Experts of a small language model.
Size: 11 layers, vocabulary 6747, 13.8M parameters.
Experts: 48 experts in each of 10 layers, 64 SwiGLU neurons an expert, a softmax router.
Training: a variant of Adam for the experts, 6525 steps.
Below are experts of layer 4 (counted from 0) of a mixture-of-experts language model. Rows are named router (the router's row for the expert), gate (a neuron's input weights, with its number), up (a neuron's input weights, with its number) and show model dimensions 0-127. Each number is 128 + 32 x the weight over its row's rms, rounded and kept within 0 to 255. Numbers have three digits each.
Before each expert's rows: "gets" lists some tokens that make up at least twice as much of what it gets as of all text. This comes from a sample of Wikipedia text that the model never trained on. Tokens count by the router's weight.

# expert 23
gets: "ers", "s", "ors", " time", "ings", "ge"
router:170086117091118111197083087102169169053110150134079128055099136084189131127135121120119156090121132114164119139099132121102193109157114178119079113122126120115137149163114139205094202114117164115104131101083137066142200184152137137154104141153184141162157148101100160147107122047112109093140132115135154128109102174157100163120094128083205114124123108138098120097139122137148175107160
gate0:113158076180113127091154088140149142112120151115197165097195153162133108198098124033084155139157134104184193130142093157112118119089096154172133180158109073128139202146147141091099124142129127157103161098048110122157130135143124094150122105103166129157152181159134096073075133136117117075159088165157094112108149171090146110090098113128112104163114157141146112109079141089140097145100
up0:109138123203147038141106088172134155126149072117105163104122181089147084095186138128136115198184117140107107117119145103194124161119141124142070150182084154122125090168131085158138118093158123151157091142189140093102129133167114147104121096157107136098145072119171153155167107105123094103135182099164143105161143110133060125177163080146105164123117108082126122149132138090162184056114
gate1:156145138143156106079134152096103055152170194127182138101190089148140117108103157169099109124147172143139088103110117095153064088133157186154152082129154176157166140132153108090123090156159070078129162128136117169135125112053067092109171142096101161151069115158130083140120155207148125165178137086104122115167138101124111151126116115152068122142168146067121119101072138159137105116117
up1:089177147138139140120167148148113155122111066188186134200147148144112132165087151091085151151132088147085144150177121129142101148111169100138122097080116119155092171088152131104173103166063119137079140173162130113079133107144159123093069080129146136102122156141135148079128161107111110153110079145109097107146122082163136049155101084121091151135111211175154155170180102072158156153087

# expert 5
gets: "1", "-", " ", "3", "2", "4"
router:094149071106101078138101165190151083175119124155207096128139065122150157157118160101100117102184122085111171122067091085097078134118102127171172101103089103172139113160166093093094137141091114139147141133144167171165088116086078093102115096172126179146172136136182113107185117124129152095115128102133167168165139133112133105098144135169090111179156112128133105088132173110133139212093
gate1:159115092175133103174080113140167126148126100129126142170146122172155113104119128124069069173141184124101110120135109195133172134110114064107139158074113092176198144107176145148103158154177164135080130102101083096107130104100160122110108123152143144118147137127150220094055106102128145197136121098092098141143160065131205140145080165143100111091127073194148144118106105143111132147128
up1:124095128066131100125098131141128166125159186162144115137140064039104129150158106133107133146136133213156148139184134144165092086131140089122127141103124180129172097094119103132144109055102115168071143148132122126183126106126131107143138153095170104079160156081119179119169044143120135138156134159167148147119098112096089127181119147091089068110151097169159103133188078091146076079141
gate2:138131185095096118120076131088110124124141094140090115128143099115159111143162122140129126113109119121131073154157112106233153068103191100104133147098112115051144116121116146131146106142145161131156163165132048108133159142130165112128091121101129109142072140127113177104151113079097143177101118169153114121118149144092072099131130111186241200099141175172142168122177156085155087139154
up2:101126128135154102075123123096160052130115119176165129066150094140139183130136113085102164107138121133096120120145050114137127094137048137177177089095157134116130123156156106135146085100112136160159095186128140125128112091147077201156138168114082115145108115147128163197139129130082168114170118151166180123098122144149112111108100043160131076125163165205113159096108119158116110194158

# expert 20
gets: " |", "|", ";", " –", " -", ":"
router:108151109118112119133164157196177096133138140152146107155142119193109097111154084153072082118159142091108142110106107105101134147144095075144148100135064116196121117174155135043117154062058108156156150103147171129090129096126126107096121153175100136116099102118135090159205144116084146136089125112217150164160096085145136145108153139144141129195113157101152135084115127152087103204117
gate2:158114131120140121167120097129071116113109104160073145124127130047140165106193147138170125161137106113100123070158102103074137161116195138096140127112135079073090131095115132107111114136138197112135161060110157147180095131166129164115183148110106132105111138146103159139178124130171086085186156113148119130060098116128126045131085111167120155154126078221164128125180127130143156099170
up2:125064177118069117102150119149167158121137150173057128114124122172112055172134087096078177160120093135160118186154138132111157079130096100177178151091144168102113139132147164165161087151080118129096106176129173115134167150162104093151124098105140135139116138129149154133099148143038103155112103195086122079159156128121101136160193122109138097129168139095113116182063099157135145091078
gate3:068142177112122139074153136141145077158116138079089081117161140166120133207098177136127121109167158138157164112102122124177115092119208140082104152110170114138146156089171125171086116133096079151118127149103146111113150175111123122160194062088110161162077133165089112072114116145159120087127166125118136139158170143113107107071083159100136138110058141092117126119127121150139145019130
up3:102110115136173077103160118141141083144156104154123121071159170088142130136110116079198121149161179080160138092162124070153098201124148100081151084146124120127127122094090079151109069118103157202177123120141090102123147181144125150142130143144179134146105131125088143145164094116233117090121123139135155103086144148160062094107142147085112156082206129135155140115109117173118140072146

# expert 31
gets: "man", "ang", "ai", "au", "ley", "land"
router:125114086101124189036111138159155180154131121158107182162098139159152100136108139087106159145082079146092158154123120122181082100093128122137173135129116177093140100160099111098132161114170120121082126192075133125183188186092177104128108117145142173162129149133093120140171121095147093081053102132128102142116067152103090145067143083150120121136119105190166086129117183119111167126114
gate2:196125144098106118147157105125156117132159109116162121110204152136118151132156134150091105153201086165141154139124121114142070169123111026140091145121182152145162027172131161130088133148204120133148118061098123095138175148112102160114153080144136142144164130081119151100120101139219112165139103086155110116115158092144115077167123101127097091117142160116142167110133117156140087122069
up2:153135129155149140078149116085105136030175081087171171161088139105156206115138159107111157127162098136089153063175129128107192143152178106191112107075161132117169150092078084127108113155100131127143127107190177127080102142090094117118119146177160139120106102161127139072138158076155146157124131147148154123087150106105107138099076105152128110127130078103186197105108130133115116178138
gate3:189105114114150144129159196120138106097190129139126112099133142182125097179148173108164138171107156078136083097130099106107118142135137149091167136118075118109133100113159086105144101150123087110130189219159123112100158126091097057080160139130177135114078139181136139130126173068105143065113145114095080162081121117129115129120113138181115141098160119095157182161080046069136152117113
up3:128123115202105142156124167165101089157142160078170128178057142128076151165151105110098132157093103077108098148135148116110086132113079136133161125194147146132145215126084085080100161190089142151143148113118149094124170133125112135070077141162174130173142176138141054144090110081136138087170081152136119090152157125093077130115131139095137150152175138100051157155120157097148143134124

# expert 15
gets: "1", "2", " A", " F", " C", " D"
router:075124095159115119166151138163165121130161144150159131188169082125087133156109144121089126099205095089114118108113130115136093168122123098134184044156088098155138157130133116107123103138080109221130126116195187142119099096123071142118142061144129144145128132097111084123159140120189144149085147128163195156176175123144083102171169087124122158094130199113133136111148124082090116144081
gate2:147135082098076140153160130178158076155120164158124152157091102125102145131160070120084155152117132159109137164089104150097153167167077166132089151161124184061154141150071176135183142169141175127133112127095135129124142128133217123150080118104136157116117113118157119139119173103119121154160163088126138110172134096084111122135175158124111184148130125053106121044119181053142067104092
up2:123145124170081124096126194127137126098145074122154105100088169210132135103179154114215161072148173090155100140126059169141177117134096136098156090119110126150123135136099072158114112117145098114071102180119124200151108068142138126109094183138102106094157156162156085205137150166146134123111158139104126092106099116182132157094139135132120097110122114133107090111065098158162111118189
gate3:149111164146156188130049104154117155154124059119133138079150159164125136088089119143157126139131175154111166126120151199146076017140113144057105159051191174099140131161160145131111107196143175104123131135104156101113144156145099112127103150127133090100109148116120144173117197137083134126088096126105084105152151105087131148163140136117116111073099135079153141142116105157149160149190
up3:129133121185096140156093051095181206097067122138166141090140089143058107143108135161152174076150168140111150136094145113197116107130109124109140091097138103129105170105173103160123079121125152164145158121169149137109104063095131107173094123109087082123152171141115133179092191099181122094085156104092141122083102114141154179110124147137113059122153192094148172139106129121105089154131

# expert 3
gets: "ation", " of", "ing", "ment", "ion", "ated"
router:093088072121136165144137114158158158156150096153064077092086142118178172121183102078125126054111109114119149090055105095122168149173120161085095109095098108139180161142179117134147183065118142167199112157136151131141128101131122155155092152163175131150115119067107168180148153106127137125088090117143069152109112174078122099130161160172160125117133120096160097137106084130125180137175
gate0:144118144115171130099093087054110144139170111128128148128157087161111120153115156178118100110182188111102115127185072169098062137142108091091149161104143112093142100097139133160118146158103088059154148147142102124145153081126079163163099186143131129111139181125093154151129132210117154088150158149129168092136087192127131169108080060135092053129175073168117125102165147154131152154152
up0:120145134091143147126093112078164219115112168152145111119148129159081130166166086148151139146093149091155119153128137103135139137164087103163170092062187082142099125069127081132128136087152119201074105067165118135132129118173064139131103155147131108050122120125123071092114170081104133134143167128203111133148132145114120109088178146145069113087128146198141196119113137120143158124156
gate1:129108176160122070126104162114126131138097118202122126153176113162108156157091114114165055127195125108131142154148110121217118141141149132123176190096140191084120059103161138100130152167116131121124141187141107112115125166142138133082106111092118168129106177117048113122146166180091143076072099139148111146088095081106106131080062128160119151093109169164155121077151078121127119152147
up1:118113116124156190130110139070126086090132149102160156108127152120190099163166192133096164112100170123165085133090157147081140134094112109140101092164085076130091167109090092163045102159074108057117099055144162134159156055130135116121178109141142132124128135171191140158139052116137103159154162168079119089137186147126130131149186124143102129164121132099095123125109156162148152116149

# expert 46
gets: ".\n\n", "\n\n", " =\n\n", " |\n\n", ")\n\n", "==\n\n"
router:182162158167156078214089114107128125111078102168135119107106071114124124128142147089148157095190143105128099151147115151116142131040139164080122108146086146174167142119159132156134146094142075088131156117071125121145113159120083102153109091145187052090143207157094101120062138172168167087089116102094110140161135119154108123122155082132151159123118194133151129098137120144124119081076
gate0:151107148107111165143133076151126089083098156155133188094140175103193164101132057167058125099115132132104144188117096140151141178131167154106094170117157147131101181139124135128081154137142143134096050070181148156116195077097134095098170106151128127088085159148117102065163079139142144119095093107116149079139077119160122074153120168149110051138146141140120102125101123110116165149095
up0:156105128158084129097172122098097133138096139168141180086092146117175108086134124184097135125049117120096155178160091176128174194109164130104084140092159181080057146120099124186088129154146168138091138143178134132099197082165131132061132118120130149078094147128113091075141091175166157107130115142113169080118129070117144109161120181161117067153135121123132109165127106138117145153089
gate1:112181198107175134110137166123141136155142158143104109154113132151054117066139175138144146108156138132120156077055105119151066080091155134133150150088180132148114160134106121118155108213214126100150092126095103181140098104124097107146122089088125171156160142076120146175124108084121093154110096139074060115101146160122126130143058147138111123144139117170091116152170137087176152174095
up1:158052083140090122124062074145153113145142171102153192188176119151160105182084072098110138145113122103127070174152111116099173135106096150090117161145094123175192092132180150126106151093061111157131163111151138157176126132165117191107138137156138102082121078140132109119137104170129160151112188121159149131167144157151077119108134092106125083172153131078135153110081071148128085106117

# expert 45
gets: " John", "1", " where", " who", " David", " James"
router:140135072095104146125040136121127150100133130167139103129148120140171144093142106126144122157143140088085176149067159135117138152123105150136116076124125106108083148116119113095077123079120058172139182097171164157136158104064121147168132089167174157184080159130130126129161166114198117180122147143124152152079087146121113099126158101181168079147102134098223095092119140069115127130062
gate1:109150152151131158073082127152130115106098088075149154159124084124158146169179170095103136175144127111104092104116140141076133126114213118144102128152108074181099185138096150144147151118138100120100083110139069141140086156110094130113123148153158133124149126136155169134125117112130207151171116169103069122107098160082154211074186100148163156093121074186133092158081122137124179150192
up1:172153176150131114065142128126103129119119113082092130188118129096140101133118142151184090131151156149134066052131169135090141145099176105127115143073148118121106180125083112149142120118122128156128160119104124109179150177079134147193119085105190150122087139135111113087116146152129183142150169120135085120098086185129146146138179109093129191099128096218144146147048072081132168129072
gate2:141146139185124136151162083136124171143065107130139088128118175163141097055039161216139120046175183135177163082140102187130148116119139166110142131105169084104127117219091120119118147120169093143155070130124144106171176123105127106104161155133118145126108171133142094110133122169122123068147119133113132112115118137179145119158160108076056131104082107105149087129153142094117130139117
up2:130139168151085126110108116121114177121132101073117042138124125085166141078168147171128079083167140140127174069151094152125114143167156154121155151087157095137147139169101077148136081111188118169193100134090151104144157151127086100130150156104175129185094168112133133114154098155168214088141132140134142145097145217116121163102174112119068122086100123087129072118111075090137138119118

# expert 22
gets: "al", "is", " ", "il", "ir", "ol"
router:130089149174119096114159127140114089113184093136222129187144061133063157115155059104133133112158093145140170104069067167201087131151135109155178135114132098138184126154155073110161119156124149136166104144137147114145114157206076109115134137158063151118117116075136111144136154157163136155158071113154155122154123155069152128064145114160109150144139132111138113090112136146097070095122
gate1:094074190079129135206052158128125127117128157118107066115174110130097174105133107084114079154135179134076087094127129116162149084079196150090098152125141114104149132168142142132130139113193178166162130185078099129199112076162102068120112165128123120151115114101114151095123157080167119191098129141149094099134120148186177119104149121158139113138119135132098137156118171117111163128187
up1:118064102111096105133073181087153069076129204151165109128121106076082143119137132105154175125162166117149089200096132095146127093150143130122138109124157138105132096129119173152164098147129159121151136170137069182178077056168097133150113149110110109159138155130113119089141132039167114137119096180101148111120081161211145118085169120165069127126151114129088162096081102129118141127118
gate2:110117139042111136158115167094109117145096098166141129088141123094156123095064120125104127153112139105116123108134136168149165113145119088084117093144130145102058065151076126154141169145111106138128106083130125183142083127146081093153135183148146129103074118131138135165158122100119169092145188198187134134086168154147145107089193090130152172080115109164209160213151143160122116083165
up2:154156168109052139138213184173080137113135071112121112149135138074143136104108126128147163122147049121162140118086146099063165125140128150160153082116124138127118068169140079161140127088108126130096132159163168171151113164121122112092133152129100077157123100123162114124161148054172160170150152122143136163124113139122169141136120116036185065094163063133176123159112110144107087102102

# expert 41
gets: "\n", " |\n", ")\n", ".\n", "==\n", " "
router:099100120183102079147116144157108081167124142127155138147105103133092123148115159097096090144139091181133158091113100077055158139156130089144167135139121106093122121152130118107143119121198157107207113220130112115118099108175111103071130100120124138092110223106106128118094094081157179138092134114110167161187113139136124153148129073121111101106120138102181158087109050176122153153195
gate0:179114185072139104095145164115102125124099127166047124114102125130135086144173120141160144107105059110110170139170092149167089130120163115136146092118141158101104169106124125129157129126129179137113104117163101152075143182102153131130145141120180143101112147101047080130127129132125164135156162171150155134087125192090084065102118222114140115087124112051104037147099115149118126110078
up0:112171066171179146168104104122106121119136116060208124166152123151129185136077170119082129178140188144156062179104181138083148132121083149117104146134143102123128113163129074126092121131117111112157169145130149098167107104187089092075125175131105102113129102161163182173147107124116101135095116091098111130171140084133116141123152058097062167106109131177181189123130125120117119166161
gate1:171133150114159131152085170122146197100118110098051123114193119178150096105120127130098095152063107125149137136101228096111141182149140132059123125098131129157134078184162126176116160201186125169091105102185151131143135128170080081128141149145155100132070115136188116080110166145104158159131125122147110121107085144146099106144100152075116125102092116124095100161106130138111066090116
up1:086097100112080105101159127160160110125141129192134181110115141173137082086121155106140191133085147115159151122070096137091178126113120154130149211094080143133124138107086149144186094107091085164126112125108116136156115072203102134189156148106115118128168142102177112099107143114151102127119180105086100133139138060112146176111172088169152184187112128172148141067098104158137132115067

# expert 27
gets: " |", "an", "5", " September", " October", " August"
router:119172102102194141163129146162141090144072161129150103215095141130118117075110130090047164102161099139088124132097133115084138169091063083097150132196095108139174090146189123090149152095085119167197143169094180150166143173106115106163120106112143157177110134112082123118116139169132157112147135111170118155157117096154117117073123118146124167097150137152201106159138111109081090157130
gate1:167117135137108120072080188174135142186158183171101115121144100111111124149134085140166125147120132125171131096123092177172133127177151100158169119121184123107094111148122154112115155128191162107111114077125103164133104170179103050098086181146081128050155125126150101119110117151120074135172125166129101045133085135182123143147153161082071145103141111131065100115104113121194168144115
up1:050170185153118125120146119031184111130127109147148107134151186108083086120042125145091166115127118150097070122140141089087095140132120129125136142121161131106103115125072097159120088146060160101088088114118154081184118134129080145090101126129153123127163133077167146114163108144164126088154169124141110160160083148187123109159180069096147113144133117098193159175157089119156143100096
gate2:136066138112132143095110100097150174144102181110108150112146131070111102145170108128130131110104144161176132128045106199137163094077117173085144163112139127085088132128168058126128124103138165137039103165158118168130113165085157157128132169137127137123142151133081082188104124081106131135094157163127152144170122077090085109133142122110032052138143137197148127153161128138129139115161
up2:112143105166149182132133073145177125068145122075121158076130137139132135147177160105094147165104199164090164154109113139096103110195097120158117132157116142170169170113126104103112123178160148079152151114154099100071137075103065116113119179157161119152121135160088112137066113109156125126148167064113151141076141121061147146103174143174087076151117116124096077132128207131120131100186

# expert 12
gets: "0", "ach", "ism", "ad", "ud", "ash"
router:160194172117065093108106125164140136126083089129123115122110153116107126134112138096144141118068143162108115143169085155105124191114085146131136175175056130149181147134187165211202104131125084077106091173121121141173099193146164130070143162081093087104140166150161116080133099100112101087119141138100085130110084171162138115103101099091112163132160157142163076096120104111102137139145
gate1:126059082149137132186096106181168133089125095124094139168062113144146122132079111117173125089209143085142128099103140126098145115107146106109096127103140143116126128130168140171150150137139161110165118144045096112093142110131108151228168124155109112119123097085120129166111176112201123124098145141170168080164133095103112166141156190118179158142125089108122120065044150163148138155161
up1:109164127130127163095122199096183077150190120139083154185085152193087106117164156095149127130132167127093183073165131105117134112175150072127123105107071113149069135080150124130150105159114127102130095152107162133108108117098096131174122130110075116119087153144181132106108045197199103092130065172146141122153129073193129138118135121126142155117108163129112074158161125141152109153157
gate2:073126057178137146114126190158194092080118132113150174128142106147127164198123079106150107075075168110091104088080146153130112163129130106098124110116166154157062153155134118112135161134197114135123120084138142125122103186165126094156153157186158141108101177178164114109104068101185125101194139120136137084130162071120114061124139096105124144135049126142149147132123109155134110110089
up2:115178158111153078104093173130091154075140154133096126135161090106121143137086103150131117138096096134100081079183099165152142171074136088079102179156135132112120179176133114158184129117128143163111062154159167098094116135124152099087160125128132163146112130146103137106149188099148131110135150081177137154108164108132133107152074093091153124087130047154187156157203146160098155045085

# expert 37
gets: "ah", "==", "ort", "ann", "ult", "iz"
router:171187172107170131121142127178143126139120142165090150102147173109112134092107118153126159150098143068177166102167124116120117127101096098199210137144086152099121065095084166157134079136146111094134098159113087122151100127141144145134170112113121102060128092180102105125140102151108132197131152122059128116101091042158119105173143108072176111073115107115099162165129158197125095132148
gate1:128061150118159114099151133116131094181098170097123125165063172190121120144045179148092137110183105139104096101132112156094147075066123109108133146164149130150170102052145096130121132126113106119154141091094140062197166095158102126138141127130185143150142133095112113094112188139166116180105118066142134098148172145140122162206132150146133112186154149116083129110120110086110159069137
up1:140081114117092116170085201084172080140146123127099150089110109154106118138110115180130126157100204122189110175044146123148093200119084089145096177148136144141120124131152111106158135097147084146143157129164105125082127172130132141173117092121151127102160162120099203123128111091152123100157158157085184104144168080112098137194121084173133140182114176104056107103104088138115112113110
gate2:103131132121132145081171098103121173128152089100142136123164132134152162095152163119138098113134120189118185102151153114085112085123108160193097152137134026194153104093115145136101055153147170126065114180165159149141106143068136169093075097096099105127167096106171156124137122115111159165145117094142161122091086172140122078111130100132114096136136138099176171214180123151090115172101
up2:127156138176158133106167111082112169111167067122155101069162172139175135162183145151137201073140133169130137123132103153124137135135168170126136101109135145113095056111167103092121102112133136145163172059170141158116116172128143155151120115101047171087106152127052109129086178106136133135095169124149130118172124117085113149122103136111090163190105127068090130049115168094131114180151

# expert 10
gets: "S", "M", "C", "L", "B", "P"
router:128119118183079047103146161132153104123144124143102109159091142139105121132104128114149123141136102114138135145177126083151110090122145166107128079148085186168152129116174113071091097166092121110140122104165102184189134134137081151146103056173137043133180163144111131141141169156160149151118131104116089126097137109159106164041126144086107217130111187128193114137186157094082115141130
gate2:102105175126190119138161119176098138133131051149143153120095056111155117157143122143151111108096127093091091212129134167161114103161156142122141194117097071113118095108067158105128110147093131104101126158128113177137132153148150137132142150088141148097105116108117076110142154085149079126192037155111113110151124127154143120153160113117103181028070175097176097168113119150112139147175
up2:092118095033094134131131116129078177060109135147116129121166159111092105103081181118088100132135101174145102104094149115096169143105148079145108128145172138109099168140139060131142123119112102210103071106144077132141123178186165115165185159117093114150135137129119187173140154127120145137110166100091130132124099112092206108132097165176210082131137095096151177125108164114125119114154
gate3:135090149151140101104183149085140101143118112090100157166096097161135066125056166094153115066100144081127156096122143224092180127178143153109180103121134100134166134167131106162136155084159131114185085114087165116155191112151137104164187140129163155190098097125142111139069141151110116146167097124173128074126135127123146139109155148175082105120139073128115055121096081133157127127169
up3:136197092070105143166123127159130115125165099163166176067161137145123146113158064122106117156126099132094208165139122124068094141104092108140107132170102101106120120087117130119130164163125116151070189109143056161095095073148124151120055113125120123076184138108124164104144083103153116116082169155136167170127152121142137102122179080080172179168148184143150155158132180158122138126084

# expert 35
gets: " \"", ":", "2", " '", "|", " two"
router:122141082172149175122146083120132125133120105080188137184131088199141111111204099115130103089146100108060131160111085126156134165124145143093143119154158098161104189137147072115117149073086102147105190130077203147157070095097108134142121184126105108182081117083106074108154119146092131123187144129156087180144131161141108160099123125169152123124135138084121108117122053129109084119154
gate0:112107110133118117112121093147133130052130158168112125180124083155128085100153083135137135169166110149069139172183119134099117163118187160194140140131156022182125159135120106144177112110103181127106138128101142143073128119054161104101107118107127080072106105147122174104100089218123129188155143112152125128129118077185129102159177108085150135143147143141090155135102119112123164101070
up0:105116074143119123151116100115112119054180142172114125195130082126131081086192093127162121149151111141067129118165113109107095182121183138133193133134145004180109160131132133150203146086113194108114107132071131123111135114105163123123105114132120123069123095155154152129110106218146101179143147114153116121118109074186143143131167112098158148134157134125091125121094126144130140114080
gate1:148123110135118134136095122118125143087089136117098136123148152110162090142089064099060085141043185056149160122092142165103204182125113138130124072100121177135137129109114108142080131131189166156158114205157130174111150157110140112122139123160160150156130100145128092095132107097114119155120147138109114127109180075116085101116151035098098122173164148137110152193157166136124210101135
up1:160136121137150098052112177145137132099115135144119101172156101091108123121111105127094112083152156125149167170092093094116158124122157124110166078078152145164102132132171123065159165190164087120201149207136160120127113115089138164127137113093083162217129117113115090076160138109144151069096174114121095146153143105135200088118108035146133110146159177146110163148133152106130137094087

# expert 25
gets: "|", " in", " |", " ", " P", "2"
router:125127091104096141174150182140160104146124131132148110196152121201054117135078165074068084097187140138079100151082131152126104102157128127156122106121102062174133176151142077107091120129066139144185127142160153147123129167127064151124141118135138122158119125109145110106120080125128106163183136078174178169187171109087115076144086101170092156135090130101133090115145121122106152193102
gate0:139099156147076086125112125109166118138097139040132148093063099146147082078108149128142090099092145101117138134096058123121178160121123139117132126133136091111133150078166107168131120199187077127122149147132082166083210151158181136156119150148117133105173135170121145104078160160145137058089112110133107080145160182132161131120063145125154130180146108186151134137091095186113146173143
up0:155096192182126112133142095140166105121116157061156109108086136156119138134114160114083080129074159138122105139053071147117146118152115129131131139068094130096152167110184057142125111118176076168159154175117092129111161162076116150127182132151142119151158110160146118093118194147068140119117101095129179147112152181107056145067090128127101125145126116187161124103088130163113065145182
gate1:138122116158128141070085111088177117084172155165143106138111108139237140115121148095139151138094150090186115180131058132164098134154114122131070141139139094119109123117113117110123092156142105139137155107108123108133180151155099075133113138166161096126167086121120126087098142143121116086087130154120134127142226205108139122150114080040124162080180063170162182170093120126140106115138
up1:085146061125119164206168107190090084146164144107135140093105137092107137128170092167132156129172123155096127122113197087039092109078148173133118188137069167121168120181123168153108152094093090095126100107149198159104100152145155116095162065104178105113109107102113144107160087140178120144153118107128117127120127108141110129170167171146143143139126119092121064104123166113125198123126

# expert 26
gets: "o", "i", "a", "an", "io", "ia"
router:077086114081159110132129118158191123128117155106203127168090128153102110139116110059145181134084098155121175125143133073171101104090153154143159144146136099093182084151129113063121177155137119136154135213093097122163125180128185084128153104111183181135104108138061098166170197133158139119138080137136123134136084129090141141048146128170150098137092106126155125116122103147106076107135
gate1:102118111134146087094180188164092082154089098102115125144138134103121108134081126149078164155159098106152129110132208112083126112093119127131123082099138086134103106098143099161143087174096095107167075170216096110194148122117180122091116186073101082142126080094137170144123130117205162141158137112121145146149205173111154144180153123123143100108150098106115084145064118149130147088125
up1:114123090125097200162128083212105131118160117179149168097118110081158137089101111112135117091099156125109147159143104159147099100072113097096129148171157149130139190141140204124160140091111194094153173127047127153071150118118127148138131084158191122164125129136111157169145051115069098121084106186122111103148126123116093116164075105083158139198100129132178102140162140130126138136109
gate2:125127154131126150152093192110119140166105147081132065038154144097176157122066113149080126183160109118089112180164177108147108083152117107139086142106164114170148107088098134186085089181131153116111091144157111090146109141150128103131101167101121082169077169122104199115160161144125175062119091136167125147095120192126108137133179171163136119117108116136104066139100166144108151114174
up2:142144156134116125088134155134177123069097108103148143123190174177114128130157075099108130118113178114099079140130132114126122220124132112091111113108139094144146205096192130097152116147164081132206116157140146131110121054102127081083208129130127139110112151161123125170136129149223146183176089184159146096085159106062087133108130159137144113111091115130133143111086131120120081133113

# expert 40
gets: ",", "),", " years", " year", "}", " season"
router:168120127139139157132127098095164143101141121136147114140106125116138139136072136093093147083084090122089141172125119149134156079130132133101101173175087215138095109131111120066102195079169102118106140177096142120070116105148185149076111109125160085144112133125076168149157162136157064141165070086190154166098158190094096181118126097125120105172081103169148100113100123160178186106146
gate0:167102108142143092137120101130118170116151143137162147089162117108084195096119117135089128187110182107119087156114150130147172142138140107184096146119139126108090100212165053120107134132183193087120116140143135170126146127178116122088143085192149081079102137158102130124184184208099146150142116120106083099098121090118128155090110125126066173141107140160155165135148055102114142170178
up0:126150187088080226154144158155088153126107166090036123104144114144108081137106093152145123122126102139137197114119171147116069138136091135099169083158131126035137143078107169123145088147088117105140128143082083107118103146093115069155144162111156152186165104097135125137128165093122136107125149151166149123095165129167128067139176135123176138110171114124082092176098135156165121107085
gate1:145137150150046147085138183127172092140135122168161122088149132126112171131150127076052131157130155186123164075139139103097143116120134143111122180120160103137111135110147109170125087185104083213168145120112148162195109153130103082217084120126122136120142091188159147146074136145030148112124101122117117062173123099153088121085102127140156129145141110140085145127085134139130121122177
up1:089162179114089156119146104074105101153114093099144161190163107150099030117065128143082176154120134089127096226076184133135135162130107203118092101085120094115125158100175135124143115157125174146164165152135144130112144132122139123145117163080110146125114127117077158071057138122145159107134162141103136130141130119086147158147078100126137083184122170127142096148156132152134173193095

# expert 13
gets: ".", ").", " .", "\".", " F", " Sp"
router:112137099151081096125159105079091126180133109157163114092140183180088147104147093127131101110202151120086136112134109091161132144153110131134156113131156120153094136146190079081132155116074105102233097075174161161099088073132114126144088122126097130156164157129166121137121122137129198165066126114135203139110161128084106080141196150160141124179090096167157119141115133093089125127085
gate0:169060192146129145128087138166152065169151187135120125099146100141116086136134126124133133152113076118129083138087126132097113072157064124210137157062086158101112079134120130147100122171117112133079190095113121140148149142112098045150135155189142156134069101095131086136171190122127122095150098158158112105113136084168110141129148145165050141140184127165142125158106107117167168149111
up0:057103122104179140078108128078153135125073105174113115183147106105138159178121133139167131096101155133177081223029054161198122127093157121118143087134160088107112166121127124109169124108147141164161144176139101177187122104199091159148148152081129116119092169184117109155140100163139127100127131152118118128121086119146126116083134140140089132099121117140114124100130079161140084120173
gate1:166131146150179074127148101125080110148103183092123122137093142084183110133108136163145155144130075138168128098185141119097113115074134138095077150118077183070124120072071102191154118157113121123098154181122163118145166136092127061122153139105164100107088075044111169116153165138101098140159134135182108150132167188194111095156120149073157099084157146111149153094138116114135160101108
up1:124145160093170199094077158140126151060117067107107144173130111123128152124049134091086120116108112155116130145106119175157146196099146146126082073058120093118136179182156156107085128085169154136147124140127082156131123144143122182067167158112130151108128154146139108127105101077093177166137118169088184121174038103108149137143132169126133096135150149095116089087175128127126120188132

# expert 42
gets: " (", "–", "-", "/", "9", "("
router:115100118167063107065163133124078132151106063199196130144066118153083114135128106122134119176133099153130146227150104122167104120168096120101090145118121119150154096142162117104125104109140168117111180163144107171162075036090081146097158149147125125136127127065160105145141083166160162167177162117179104135108130157113092127154135085148091187100105127172121116126117096169132113154138
gate1:146187119103214150139092138103183089119175128079115110098138106111124129131167115119092122094087129096122102088079113112113160164138161100165197083137135148106170085177117092162152190105155143155100105127121186176144134175162107092171164106096156199083126159182188122103141139131089179140108085099142129141154116099120105059088099164157161147151128144092145124110132104103145169171084
up1:151132130112146114108122109142152105142167190088115158126205195109174159213164142100105141101074109078178088084108072151144129123117129134137124122105146147056116129115090101156108071140130169142158121137127157123122147157151097132143123125139089085085103158107156111106163130106136123152128094127127151093116173151141124112111154089127113180107124172126177233176085168070140084055072
gate2:092066097139176118119103066093181142158156102152110148177156098146186101098131119109099096153159116091141181116098130116074136114105115154131112143109106135171138098127053165128181112121155110160163074093173104118137124151101135127202181118097155159153159104158141164108030099145090142057177101191166100127148142139166121094181103134133090101122178124120132103139140081131158131156163
up2:147180158092109130128139158159075116108106150102148139073102155113109109124139144121107179127121120151115075133164109162173131145153162131135136130113146133099141179085193115126106124143138134080139184148103164125077146110156150138096105110172105117105131210146197095186214127126131087180073159072111178091131160116071127189051164072092155167080115134118133114126111147136097160097087